Weights of a small mixture-of-experts language model, trained from scratch on English Wikipedia: vocabulary 32768, 153M parameters.
Below are experts of layer 6 (counted from 0) of a mixture-of-experts language model. Rows are named router (the router's row for the expert), up (a neuron's input weights, with its number), down (a neuron's output weights, with its number) and show model dimensions 0-63. Each number is 128 + 24 x the weight over its row's rms, rounded and kept within 0 to 255.
After each expert's rows: a language model's description of what the expert responds to. This comes from a sample of Wikipedia text that the model never trained on.

# expert 23
router [113 179 178  85 129 102 144 114 109 127  85 135 153 154 120 114 145 124 114 143 135  86 143 137 152 139 158 132 140 146 132  79 117 113 135 149 133 155 116 133 137 129 105 134 123 182 154  89 156 152 119 175 129 136 125 135 180 109 121 171 113 112 140 163]
up0 [ 98 161 189 132 167 105 132  99 130 163 133 128 152 126  98 122 174 121 101 103 109 132  88 137 115 124 133 148  88 144 144 115 104 180 146 163 119 147 110 149 101  80 140 124 147 133 171 123 113 107 126 128 136 130 134 118 135 138 101 115 130 117 129 131]
down0 [141 126 126 152 141 140 129 174  77 172 162 146 141  90 108 147 154 153  85 137 114 110 110 133 147 112 146  84 129  83 152 125 149 133 145 168 101 174 154 156 135  87 118 118 126 173 153  99 124 154 121 114 118  93 167  97 113 103 122 148 135 100 144 124]
up1 [ 88 183 104 113 118 150 124  68  98  99 143  90  89  91 141 140 119 128 113 115 107 140 127 138  74 104 141 163 176 124 142 132 139 146 158 147 109 139 121 126 145 112 111 135 116 124 112 158 122 133 118  77 138 120 124  75 192 118 126 135  88 105 141 132]
down1 [156 159 108 130 146 124 141 173 153 159 142 161 121 150 119 130 134 148  99 154 104 138 136 114 122 123 120 120 170 141 133 152 124 134  62 176  82 137 124 174 183 120 170 173 133 132 117  94 123 140 120 154 129 160 100  92 132 162  82 116 104  79 164 151]
up2 [142 142 163  87 130 127 105 146 125 150 133 133 119 121 131 136 129  94 152 178 110 122 106 125 165 170 105 159  93  93 122 184 122  89 175 117 142 108 131 124 125 124 115 117 136 109 137 134 134  76 125 106 102 161 113 152 118 149  84 123 136 153 124  85]
down2 [154 103 124 160 166 124 140 134 136 161 135 154 108 116 105 151 101 146 159 140 117 149 110 191 103 149 128 119 116  84 146 152 113 146 119 110 136 139 145 134 136 115 189 140 166 132 128  94 146 101 160 165 149 173 121 119 104 146 146 117 129 105 151 141]
up3 [ 85 146 130 130 144 131 156 140 109 160 113 137  77 111 112  95 123 135 128 179 109 138 130 134 151  65 165 116 119 104 125 114 118  91 150 150 131 142 146 191 141 138 120 140 117 118 120 138 143 171 125 114 146 108 144 144 133 134 158 154 142 175 168 154]
down3 [127 128 132 136 116 136 133 148  83 146 133 157 118 110 149 138 108 106 109 136 126 108 151 118 123 121 161 122 109 119 136 118 148 131 124 138  93  94 137 139  83 107  94 110 182 178 157  88 125 137 127 142 130 129 121 115 157 127 122 124 118  95 155 103]
up4 [103 150 107 111  82 126 138 129 105  82 113 101  76 125 108  97 132  99 149 198 160 123 122 150 163 129 132 122 182 128 147 153 128 108 109 139 124 144 160 106 114 153  90 142  88 141  91 141 167 109 124 128  94 130 118 123 127 174 120 136 128 163 137 130]
down4 [114 105 150 100 106 107 133 124 111 134  82 120 135 115 130 164 129 104 147 147  94 145 141 138 129 184  99 104 111 150 149 180 177 104 172 129 138 151 154 118 111 149 112 170 175 156 125  88 108 135 160 141 134 115  91 106 146 122 126 117 105 134 143 173]
Table cells, name fragments. Table pipe separators and middle or final word pieces of foreign personal names in tables and lists, such as -te, -ma, -ola.

# expert 8
router [108 127 145 143 140 119 108 121 140 138 105 117 123 112 127 130 123  96  69 121 129 127 134 129 161 149 143 158 121 171  84  92 104 102 121 119 117 184 112 135 135 120  92 100 134 124 123 118 141 104 103 187 126 143 152 147 158 100 106 112 158 131 122 128]
up0 [172 150 130 143 125 129 119 142 123 110  96 157 137 113 151 125 189 106 125 140 118 135 166 126 116 113 139 102 106 123 183 108 114 143 119 113 111 128 153  79 129 145 162 111 149 123  88 174 176 151 121 198 130 112 142 129 122  89 144 137 133 136 137 172]
down0 [132 141 118 147 132 107 117 125 129  89 151 140 133 134  84 109 138 140 126 119 111 145 160 118 132 147 164 107 150 145 122 171 108 141 122 112 112 147 135  99 148 130 197 132 178 141 109 158 119 110 160 136 158  86 120 135 159  77 114 118 159  50 149 159]
up1 [140 132 219 104 135 151 140 149 130 109 137 175 141 161 125 146  90  97 135 129 152 135 154 110 168 111  93 145 151 121 152 125 147 164 125 162 161 102 139 119 130 102 117 169 130 124  89 138 145  95 170 158 132 173 130 163 163 138 117 118 126 119 149 126]
down1 [126  68 160 112 107 137 156 129 107 124 129 166 106 164  96 123 133 140 121 182 164 187 135 121 163 135 134 133  96 104 120  97  93 158 150 137 137 111 114 107 119 108 114  90 137 150 104 124 114 142 152  89 137 109 169 113 143 117 127 127 136 139 122 193]
up2 [126 139 109 161 123 117 153  85 136 108  91 134 166 111 177 100 161 169 104 144 150 119 118 156 113 144 131 172 123 117 156  88 140  85 117 135 143 194 141 187  95 104 171 153  96 132 139 106 167 178 136 115 155 131 160 181 120 133 131 145 122 174 139 155]
down2 [115 113 122 133 169 106 107 157 127 145  84 120 127 172 123  84 117 102 151 145 100 155 138 126 108 154  83 137 128  93  90 132 106 116 106 115 124  94 143 145 101 156 114 184 127 128 113 139 154 122 116 130 121 105 186 118  86 143 164 144 129 109 121 146]
up3 [148 129 140 157 107 137 123 109 159  86 101  72 135 106 143 122 110 126 156 102 134 125 133 127 137  91 171 151 104 129 114 110 144 125 120  76  92 104 126 120  91 110 151 104 157 159 149 118  91 131 152  79 108 107  93 161 143  96 119 107 109 144 136 103]
down3 [110 127 127 146 120 137 117  90 119 127 129 151  98 159 107 127  81 124  92  98 162 118  89 103 113 122 148 142 123  96 136 101 151 119  76 138  92 122 148 148 109 114 151  87 104 125 119  99 125 125 113 131 131  97 172 158 133 143 138 132 112 113 153 115]
up4 [192 105 151 108 121 134 138 119 126 156 175  80 188 151 167 166 146 141 132 143 130 130 141 109 103 129  63 137 121 152 152 117 154 141 113 142 136 110 107 147 168 143 131 160  97 150 150 106 114 138 137 107 128  92 100 143 141 126  91 155 115 162  78 157]
down4 [163 108 178 115 119 109 119 149 116 110 124 121 149  98 177 150 146 101 146 119 133 121 158 117 144 152  59 110 177 126 141 142 112 156 141 123 129 133 107  99  68 193 146 136 124 158 146 130 107 162 109 105 105 117 128 157 119 131 113 113  91 158  77 148]
Prepositions after phrases. Prepositions following nouns, verbs or participles, such as of, in, for, from, against, during, by, before the next noun phrase.

# expert 15
router [127 148 153 117 149 140 107 113 111 147 119  93 123 162 118 123 137 105 157 130 111 123 142 143 147 145 137 111 167 157  98 112 133 128 136  79 118 136 155 151 132 152  88 134 126 148 136 101 119 127 143 166 135 153 135 148 136 118 106 145 133 158 117 141]
up0 [132 145 147 120 102  94 141 138 145 150 143 157 166 107 144 102 138 127 133 167 125 118 143 117 146 158 113 142 158 139 158 128 121 156 145 167 135 107 148 138 162 139  86 157 123  87 109 185 153 123  96  95 119 151 110  89 137 122 124 147 116  83 122 165]
down0 [119 142 140  98 172 107 109 121 130 130 113 118 118 130 135 148 160 118 119 104 137 127 137 132  94  66 112  85 114 146 145 122 103 113 127  98 132 186 121  84  90 104 155 143 180 152 155 158 121 131 160 115 102 108 123 150 119 115 128 117 122  72 105 127]
up1 [119  98 130 137 115 125 177 117 155 117 150 161 135 115 107 126 117 128 123  87 156  90 119 172 133 114 115  93 151 104 146 113 100  96 111 137 107 138 170 141 155 120 116 126 114  99 136 119 127 121 103 108 138 117 104 106 123 112 123 151  82 105 100 149]
down1 [136 109 114 132  89  91  88 106 143 141 113  75 122 119 157 146 161  81 130 125 153 126 129 155 122 125 115 104 110 134 121  88 121 112 119 136 129 116 153 118 147 100  92 117 163 111 170 129 154 103 140 106 140  77 114 122 121 149 163  87 113 106 128 146]
up2 [148 121 105 130 157 109 126 123  96 157 133 146 143 104 104 145  71 126 116  94  96 107 136 137 109 128  72 124 110  84 137  96 125  82 134 143 153 118 134  79 154  93  75 120 123 153 119 148 115 157 153 119 127 128 140 175 112 153 109 143 131 127  81 122]
down2 [154 101 104 113 156 121 127 122 121 171 130 151  97 105 124 152 164 130  97 147 106  97 133  97  90 134 147 114  63 139 116  93  91 150 112 129 131 152 136  94 118 118 132 138 105 112 189 128 144 135 104 134 113 137 148  94 129 151 129  99 123 108 120 140]
up3 [117 169  87 140 149 121 148  88 118 106  98 160 119 148 147 135 121 122 129 182 102 116 141 133 120 108 129 112 150 132 141 118 133 109 143 125  90 129  94 111  79 124 123 116 141 103 127 156 115  93 131 130 160 141 107  74 101 108 182 138 121 152 121 147]
down3 [119 106 126 157 116 133 132  78 142 133 122 145  86 143 160 126 129 132 155 123  96 130 121 134  69 121 158 110 183 124 124 128  99 114  88 129  97 154 159 155 115 170 136 127 118 180 174 139 105 163 103 139 163 124 115 132 126 152 136 119 141 106 120 155]
up4 [111 127  93 159 109 136  94 136 181 119 130 104 112 150 112 155 150 132 136 149 121 120 183 141 141 102 146 138 115 152 116  94 154 111 118 122 121  91 148  95 148 151 143 156 133  50 161 119 134 150 119  76  89 153 152 118 110 114 169 179 143 132  69 165]
down4 [ 71 131 128 159  82 163 102 128 126 134 136 114 125 165 130 136 124 100 101 119 127 133 163 135 128 147 158 144 135 145 115  92  84 125 101 146 120  99 144 123 120 145 112 111 109 124 141 149  85 167 128 134 101 153 145 194 121 131 163 133 159 171  99 149]
Descriptive noun modifiers. Adjectives and nouns right after an article that modify a following noun, such as high, total, number, long, same.

# expert 7
router [106 152 170 113 158  75 112  90 151 138 149 109 136 128  83 114 134 100 119 157 111  90 157  98 167 136 145 132 134 128 110  62 119 151 143 123 101 171 105 145 155 140 118 116 145 123 138 126 158 140  99 158 152 152 148 138 136 100 112 138 127 119 130 168]
up0 [166 167 148 132 112 123 122 159 134 119  67 121 133 148 135 113 132  97 118 153 111  92 121 106 138 178 138 149 158  96 102 113 145 126 110 100 126  84 128 152 128 135 118 134 118  96 142 132 135 120 128 128 186 155 134 119 121 119 166 148 127 107 153 100]
down0 [136 120 154 115 151 147 179 177 108 118 158 127 125 136 134 162 107 117 165 142 171  84 141  83 127 140 159 136 194  84  78  76 118 141 113 119 187 150 128 151 109 143 120 137 154 134 120 114 156 141 160 133 157 129 111 134 131 160 125 121 133 144  87 116]
up1 [101 147 151 124 145 175 143 101  63 112 108 132  91 186 152 139 115  87 125 153 138 137 153 105 127 154 135 128 116 126 155 136 118 145 117 132 141 126 102 155  63  97 120 135 173 160  76 147 176 124 122 137 120 142  93 143 149 116 138 120 154  89 129 137]
down1 [113 110 188 184 129 122 134 100  78 137 133 130 159 138  93 141 100 136 123 167 108 158 109 134 120  86 130 118 115 130 139 168  99 100 131 144 126 136 141 171 105 134 118 135 160 161 120 145 127 118 122 149 102 158 128 102  95 125  93 135 111 150 130 110]
up2 [141 135 110 140 154  87 118 150 142 121 116 153  96 102 120 165  90 140 150 163 131 138 103 167  92 140  98 144 140  96 116 155 117 148 135  91 131 139  97 128 163  90 127 155 119 117 168 127 159 134 128 114 147  87  84 137 152  89 124 151 126 170 103 121]
down2 [116 144 131 109 130  76  61 142 134 149 105 152 133 119 137 119 154 153 162 127 140  97 140 124 139 138 159  95 158 134 157 119 111 143 143 163 101 125 143 148 122 122 191 145 108 104 147 111 184 163 150 126 136 114 165 118 144 129 157 149  67  87 122 101]
up3 [ 88 139 119 123 136 143 121 129 113 149 139 131 118 114 135 138 141 151 142 144 173 122 131 122 148 136 126 158 139 126 136 122  78 167 113 143 124 133  99  80 109 106 125 128 118 107 124 129  84 135 150  84 115  79 147 137 111 126 116 134 124 145 185 151]
down3 [136 139 155 184 128 161 177 129 139 134 129 125 145 141 153 117 123  76 150 115 138 145 129 159 164 116 198 134 120 138 137 120 129 122 117 170 146 127 141 160 172 107 101 134 121 144 141 139 128 130 113 125 162 143  93 133 107 150 145 129 104 103 104 131]
up4 [127 110 143  94 120 100 113 128 151 124 127 130 138 139 128 110 131  67 114 157 197 147 109 137 126 109 162 135 139 176 122 106 155 134 148 135 140 123 117 156 154 141 140 139 132 113 152 140  87 139 163 136 115 139 134 142 145  92 150 159  89 134 183  66]
down4 [102 159 120 137 140 119 148 144 145 118 119 127 132 134 144  93 120 122 123 138 152 115 110 129 145  87 106 135 162 110 111 135 119 160 106 121 109 139 139 151 126 138 169 118 133 101 144 190 117 105 150 158 135 118 147 111 106 139 152 108 160 149 114 147]
Hyphens and list bullets. Line-initial hyphen bullets and table pipes in lists and infoboxes, plus hyphens inside compounds such as record-holding, long-awaited, full-text.

# expert 25
router [105 115 119 125 156  76 135 119 100  99  90 114 149 149 161 135 161 122 117 135 128 145 129 141 149 102 130 122 148 147 119  93 124 111 129 110 120 164 125 137 123 123 120 105 139 124 151 112 160 125 144 157 156 136 167 145 144  89 140 143 134 159 125 119]
up0 [142 144 127 133 152 161 137 160 166 140 145  87 128 156 136 146 124 108 134 123 152 130 128 140 118 119 134 140 120  95 141  87 151 129 126 143 131 122 129 146 139 127 145  85 129 135 121 127 132 172 101 161 114 151  98 159 137 190 106 130 123 132 145 119]
down0 [131 116 125 105  99 136 107 110 133 170 155 182 117 158 162 162  95  70 124  93 164 144 111 121  87 118 124  94 118 102 121 126 116 120  87 142 164 153 143 133 101 112 123 126 111 148 116 162 149 122 129  99 122  93 112 107 129 137 100  97 144 144 131 143]
up1 [168 133 149 126  99  98 115 167 114 178 157 153 127  91 122  96 137  97 129 170 163 145 152 108 115 135 193 112 106 124 146 100 109  91 136 129 131 119 170 154 103 119 121 109 183 105 124 109 161 172 109 133  81  77 118 110 110 110 110 127  80 103 165 113]
down1 [120 139  95 133 147 120 119 144 115 121 192  61 126 150 150 116 113 121 151  89 158 150 119 127 125 151 116 145  94 106 112 146 127 166 170  89 110 124 122 157  90 109 119 140 112 131 154 116 123 141  81 131  82 150 175 126 128  96 156 105 133 116 113 148]
up2 [143 151 110 143  93 119 121 152 148 141  74  99 109 128 142 122 146 141 150 153 125 100 177 135 127 114 134 117  87 169 131  81 136 161 161 147 105  99 152 133 166 134 111 201 106 149 126 164 122 127 124 138 133 156 139 107 100 146 168 100 147 153 132 133]
down2 [136 122 116 132 151  86  98 149 113 143 116  83  84 107 136  95  97 136 117 121 157  93 108 121 161 157 150  92 134 101 129 126 126 127  83 102  93 133 125 143 169  72 178 125 157  86 136  97 128 149 168 150 125 127 149 126 123 150  93 132 137 122 140 159]
up3 [116 117 146 137 127 129 130 168 117 155 138 140  91 129 142 156 151 116  99 147 124 134 139 126 172 137 161  97 141 140 133 125  84 162 130 122 107 121 116  94  93 125 138 140 109 186 133 114 153 118 143 153 109 126 128 148 127 143  78 114 114 155 133 172]
down3 [125  85 123 146 108 108 133 128 126  87 141 147 104 148 132 137 103 172 136 122 115 133 138 106 101 133 146 112 138 105 106  91 147 118 102 126 140  88 134 131 117 148 144 136 146 107 152 116 120 101 124 114 158 141 101 138 143 136 174 114 151 156 131 124]
up4 [186 128 171 149 115 158 117 136 119  89 115 114 113 101  75 113 102 126 135 109 147 143 145 126 112 101 158  93 126 123 141 138 136  88 116 131 144 178 127 107  90 157 130  93  90 142 156 119 155 153 119 117 148 119 145 188 152 150 113  82  93 121 129 141]
down4 [173 146 167  74 129  91 203 176  78 126 140 126 158 113 101 166 103 121 133 112 148 128 162 133 135 138 125 154 147 106 144 168 108  70 189 119 111 148 147 132 128 119 150 125 135 160 119  98 132 129 110 123  92 153 135 144 162 126 148 116 135 119 112 129]
Articles and quantifiers. Indefinite articles and determiners after verbs like is, was, being, such as a, an, not, two, more, various.

# expert 9
router [137 136 170 118 107 118  88  95 112 130 127 121 126 133 130  99  90 121  92 158 127 106 161  95 138 149 117 145 149 165 127  85 116 114 168 108 122 175 111 129 113  84  92 124 137 138 113 124 152 140 131 162  98 153 126 118 143 109 124 139 101 145 121 139]
up0 [133 142 192 118 145 124 101  94 116 135 147 149  87  84 141 138  99 121 153 106 133 133 135 150 204 114 140 142 163 109 120 131 147 179 131 145 145 140  65 101 145 109 151  80  98 106 142 142 157 121 126 151 103 115 152 131 111  77  99 133  98 112 136 135]
down0 [ 97 137 170 105 143 147 178 113 119  86  98 170 114  95  96 152 109 128 166 133 129 163 120 131 155 120 127 159 131 138 141 144 170 129 199 150 159 107 137 116 116 129  88 196 105 121 132 148 156 112 145 135 169 169  53 154 137 111 143 122 131 100 107 122]
up1 [116 116  98 110 120 124 100  73 137 174 164 119  91 166 134 141 170 132 154 105 186 134 113 143 105 152 104 104 115  98 130 120 119 167 134 108 108 147 136 151 125 143 140 128 144 110 145  99 117 164 141 152 124 147 159 137 177 104 154 159 180  88 107 120]
down1 [138 156 145 115 147 143 143 116  70 117 162 139 126 125 140 145  97 100 128 141 123 142 125 117 135  95 126 162 110 141  93 135 144 106 160 183 151 144 109 108 121 153 123 105 157 138 154 133 153 127 104 128 101 164 122  94 140  87  94 152 144  88 156 118]
up2 [137 147 156 109 149 104  94 176 111 112 137  90 135 118 134 100 177  79  89 101 109 111 149  94 132 105 128 127 120 110 133  86 135 135 160 131  96 129 108 115 161 167 153 111 124  88 147 147 136 154 172 118  99 178 129 143  86  83  80 155 160 159 102 124]
down2 [139  91 117  95 124 125 110 160 149 134 120 157 158 159 102 139 160 172 155 125 116 116 102 124 116 120 181 100 152 146 143  97 122 122 156 166 129  88 160 158 161 123 104 119 123 170 128 110 140 163 115 136 167 149 139 114 101 147  93 137 107  82 168 111]
up3 [ 99 148 144 125 129 125 120 145 153 158 168 137  86 108 126  78 110 150 118 149 153 151 141 118 174  88 119 129 152 173 122 142 156 146 138  81 104 126  79 131 125  91 143 120 115 133 126 155 110 136 121 122  83 156 137 125 130  71 116  99 159 134 106 142]
down3 [ 79 152 125 102 101 107 110 159 189 108 142 124 161 110 129  91 175 127 126 129 162 153 142 144 145 150 136 151 104 143 151 112 111 129 108 121 154 111 118 124 127 108 122 121 118 100  85  98  64 141 120 111 108 145 142 169 160 114 154 115 147 135  89 153]
up4 [111 148 136 121 142 133 102 162 135 130 146 152 129  84 128 142 102 111 161 147 138 108 121 103 161 126 135 164 192 118 121 128 120 107 142 117 143 128 148 115 144 117 146 168 153 183 189 169 131  63 102 124 150 129 164 158 127 108 119 178 118 143 118 139]
down4 [148 138 132  84 101 147 116 118 124 103 143 146 137 161 124 128 111 104 110 132 145 130 132 161 103 106 144 120 118  98 105 136 148 114 129  89 151  96 114 133 101 152 140 130 133 120 148 128 110 156 139 156 139 102  94 102 174 131  86 118 169 132 123  85]
Decimal points, units. Decimal points and unit tokens inside measurements, coordinates and ratings, such as 1.609 km, 151.2070°E, °, mi, 9.6/10.

# expert 31
router [174 145 124  89 111 129  92 125 153 147 119 164 117 111 107  78 133  79 114 128 126 126 151  85 145 133 147 127 155 133 128  85 101 143 136 131  82 163 104 114 122  89  86  97 157 148  96 140 144 128 145 145 151 101 135 141 149 107  90 132 122 163 117 120]
up0 [108 137 138 139 138 132 111 108 133 139 187 156 151 129 131 105 166 106 105 151 113 116 136  97 149 110 115 157 179  89 120 129 104  89 158  94 132 181 130 107 119  94 111 120 151 135 135 121 143 114 123 154  84 110 129 156 153 136  95 118 114 125 105 153]
down0 [172 131 130 124 127 137 134 126 116 145 122  84 130 100  80 120 145 115 115 173  93 144 143 163  97 150 145 126 103 131 134 100 157 172 134 166 117 117 153  84 128 142  82 134 150 117 101 115 122 159 120 138 118 134 118 121 124 131 123 134 115 131 146 143]
up1 [138 111  95 111 147 100  95 143  89  94  97 155 111 109 102 118 122 105 141 100 111 142 136 136 121  97 148 117 145 106 152  53 123  84 126 134 126 119 137 147 117 151 115  96 118 127 154 101 133 123 164  94 172 131 143 152  91 100 160 125 142 110 144  92]
down1 [ 88 151 128 125 135 142 121 124 140 171 149 132 156 127 112 141 132 148 115 155 157 129 133 164 131 158 128 134 107 135 132 117 139 146 135 114 112 154 157 113 171  93 125  89 105 117 125 130  78 108 139 113  96 126 140 158 116 131 118 117 114 133  84 120]
up2 [123  92 111 114 141  90 117 137 142 152 173 146 124 118 102  93 136 106 126 143 146  96 158 145 127 110 172 101 166 107 151 147 153 124 106 142 133 168 115 123 114 199 142 128 120 141 164 124 129 149 153 100 147 148 165 150  94 123 101 118 139 113 128 173]
down2 [155 189 137 105 136 149 144 123 163 146 111 143 140 151 119 100 122 163 165 150 133 169 114 146 136  97 185 119 129 158 133 111 124 168 157 129  98 101 106 124 137 127 143 117 165 102 114 134 142 119 154 141 118 110 120 141 200 130 106 148 121 116 105 140]
up3 [152  95 123 133 159 113 129 106 109 164 195 156 155 126 130 110 147  73 118 119 135  81 122 102 115 125 160 173 153 155 131 119 105 110 136 119 146 179 130  98 135 105 141 118 132 121 155 134 182  88 151 113  98  97 115 182 138 148 140 106 104 121 121 128]
down3 [115 137 139 111 138 128 136 151 139 146 114 139 118 172 105 151 115 170 128 142 107 154  96 103 117 155  98 127 116 155 111  99 119 135 172 136 142 126 130 125 103 118 104  94 193 120 147 154 112 127 114 141 120 119 193 133 156 143 103 140 135  98  89 116]
up4 [158 132 113 117 149 122 118  89 145 147  93 123 133 173 196 108 106 118 122 137 121 122 160 116 169 130 147 146 142 120 104  85 116 143 155 136 124 171 187 186 117 117 184 124 165 138 138 142 127 115  83 176 108 132 135 133 142 133 115 112 113 113  83 106]
down4 [138 130 182 135 107 115 147 162 155  92 104 132 168 116 120  94  91 106 111 110 148 128 133 157 144  84 112 107 144 110 134 102 120 125 137 121 133 135 106 144 183 120 147 106  90 101 136 117 137 132 110  96 167 104 126 143 140 110 130 108  98 172 162  97]
Units and coordinate symbols. Units, symbols and year endings after numbers, such as km, °N, ′, UTC, en dashes in year ranges and closing parentheses.

# expert 26
router [144 157 158 107 154 136  88 136 162 139 126 116  86 128 115  99 136 105  76 144 107 126 176 130 144 126 161 131 145 145 118 100  96 103 146 121 123 136 144 145 104 125  98  88 174 151 109  97 119 131 138 160 100 124 161 154 129 133 136 103 113 138 157  96]
up0 [130 174  83 109 148 118 133  89 145 122 115 144 137 129 100 106 146 133 146 159 170 111 103 116 128 127 159 106 152 174 111  98 149 126 126 170 133  95 109 104 203 148 123  96 132 120 140 118 162 102 108 134 126 135 126 112 172 122 117 138 102 131 132 118]
down0 [100 106 108 139 146 148 155 134 134 143 144  86 133 136 177 143 135  89  83  68 168 104 147 193 127 126 174 102 136 111 113 122 135 130 110 151 139 167 158 108 121 133  96 100 155 128 115 125 112 132 155 146 113 133 177 130 106  72 120  96 142 145 102 117]
up1 [136 137 100 136 117 104 147 128 121 105  79 117 129 127 162 100 108  91 121 123 122 121 175 103 129 139 116 136  94 117 126 126 141 118 187 143 141 148 121  69 101 110 107 123 131 126 116 143 194 146  97 149 138 114 155 133 142  79  86 141 103 121  78 132]
down1 [113 141 107 109 109 107 127 140 165 147 142 142 102 121 143 141 105 174 183 110 161 146 162 128 113 120 141 131 128 142 125 119 114 165 137 110 181 134 114 137 123 123 138 137 105 115 137 122 119 117 126 107 119 119 110  86 124 122 138  84  98 106 126 175]
up2 [154 109 136  69 153 112 179 141 153 113 169 106 136  92  75 136 141 178 126 119 113 184 149 126 148 131 116  91 114 107 116  92 105 124 182 137 120 145 124  71  96  89  98 136 131 118 137 119 135 143 131 101 133 116 101 155 156 143  87 139 159  59 124 100]
down2 [151 106 153 113 105 166 126 112  90 111 163  79 108 157 118  90 132 127 116  95 145 123 109 129 116 112 106 117 118  91 119 129 151 138 157 127  89 159  90 153 155 130 103 109 135 117 126 116  91 155 138 124 132  92  91 162  88 117 116 139 116 122 142 102]
up3 [143 145 107 103  94 109 120 145  85 124 149 131 143  49 137  68 120 123  85 123 142 120 129 109 100 103 183 155 117 147 154 127 111  69 135 152 153 142  90 152  97 168 108  84 147  74 105 114  84 173 155 132 111 118 147 168 122 107 106  81  88 110 126 136]
down3 [151 120 127 104 157 131 127 147 133 166 155 142 126 115 111 102 147 110 156 122 123 147  95 136 133 123 117 122 115 113 121 142 141 136 113 119 127 136 118 134 146 163 137 126  72  88 127 112 122 128 107 117 139 135 132 118 147 120 118 155 150 156 100 107]
up4 [116 168 126 111 113 103  98 124 133 182 138 132 104 120 105  86 112 122  90  58 120 121 110 122 121  97 108  96 106 134 112 129 129  95 151 137 114 117 140 161 107 129  98 103 121 121  81 107 107 133 145 167 124 112  90 129 122 142 126 113 131  92 148 125]
down4 [124  92 103 123 113 102 134 156 119 148 121 145 170 138 113 121 131 170 143 132 111 137 144 160 102 158 124 159 153 150 138  83 141 106 106 107 119 113 117 142 124 121 191 129  92 117 150 106 126 101  75 114  80 151 114  91 126 122 175 100  90 162 107  98]
Article lead descriptors. Words right after an article title heading giving the short description, such as American soccer player, footballer, politician, Genus of beetles.

# expert 4
router [116 157 175 113 127 104 133 105 159 137  94 136 153 146 138 141 139  77  96 141 157  94 167  75 182 158 138 136 134 147  99  86 142 144 160 118  99 120 143 122 149 132 112 122 108 154 133  91 124 115 155 177 160 160 163 118 155 116 126 162 104 114 149 152]
up0 [144 154 123 159 138 136 126 101 137 157 141 142 151  83 149 110 111 112 163 146 143 149 151 139 171 123 125 129 134 107 137 134 143 138 175 142 107 118 153 111 133 117 143 151 165 126 184 168 122 119  57 153 136 101 150 110 136  88  72 151 106  96 127 150]
down0 [117 155 103 126 102 110 134 123 158 133 101 154 140 100 142 116 102 126 157 171 128 135 105  81 117 109 110 166 119 138 129 133 160 133 121 115 115 118 126 159  80  71 158 154 116 163 120 120 167  81  84 157  62 128 142 117 133 111  88  83 117 103 135 132]
up1 [112 127 158 140 109 124 131 103 128 155 108 146  90 113 102 127  99 179 136 177 131 157 153 138 122 166 169 142 117 140 133 109 115 120 106 106 109 123 150 153 113 141 152  96 150 122 144 150 145 115 107 169 103 127 108 118 149 121 137 105 107 119 186  97]
down1 [170  82 128 116 139 117 140 147 179 116 144 157 108  89 101 146 153 123 103 140 145 166 162 146 113 131 129 156  90 121  95  93 163 136  98 137  93 129 115 140  99 141 103 150  86 138 109 127 114 108 160 120 140 162 155 114 127 142 110  99 155 131 117 103]
up2 [ 95 107 111 114 108 116 134 102 151 140 126 126 130 114 100  89 148  93 128 128 155 135 157 145 123 131  80 102 140 158 109  99 166 113  98 126  97 151 176 134 157 108  91 144 118 146 143 102 114 137 110 159 149 131 150 162 166 153 137 198 111 134 158 173]
down2 [103 128 127 161 127 122 120 118 132 111 138 130 170 102 140 118 135 168 101 188 118 122 105 129 107 120 123 130 148 139 103 160 125 118 143 147  70 141 135 116 132 152 174 129 135  95 105 126 131 120 125 144  93 120 113 116 122  75 146 169 176 148 124 137]
up3 [ 90 128  64 133 159 119  96 164  89 120  79 140 149 182 124 133 124 139 133 160  95 124 125 137 138 116 116 116 176  99 159 145 124 133  67 150 161 143 163  94 151  94 134 140 137 146  86  97 133 135 106 113 121 131 133 133 113 102 128 129 162 124  97 153]
down3 [114 159 155 153 169 138 113 164 102 153 101 110 109 154 146 169 120 146 125 132 148 152 126 178 132 148 123 137 134  92 103 124 146 166 149 157 179 113 148 127 168  92 126 153 106 122 149 127 130  88 104 132 133 114 118 118 155 112 151 162 158 132 136  90]
up4 [118 132 171 142 144 130 131 145 123 126  86 128 158 122  94 122 151  98  95 151 140 118 152 121 119 155 141  86  91 149 126 128 114 171 115 127 125 145 164 142 131 147 124 141 102  94 137  88 138 114  75 201  76 144 128 110 149 115 107 151 165 113 199 121]
down4 [134 120 120  98 139 104 109 111 119 144 127 144 156 134 118  79 165 138 112 108 135 155 106 175 167 124 153 143 126 173 117 137 172 175  96 142  99 144 130  97 122  60 119 124 108  94 108 147 155 127 116 116 130 155 109 126 119  89 106 191 145 113  99 154]
Mid-word lowercase fragments. Short lowercase word pieces, mostly word-initial consonants like p, b, s, ch, in ordinary or rare words, e.g. dough-n-uts, b-onnet.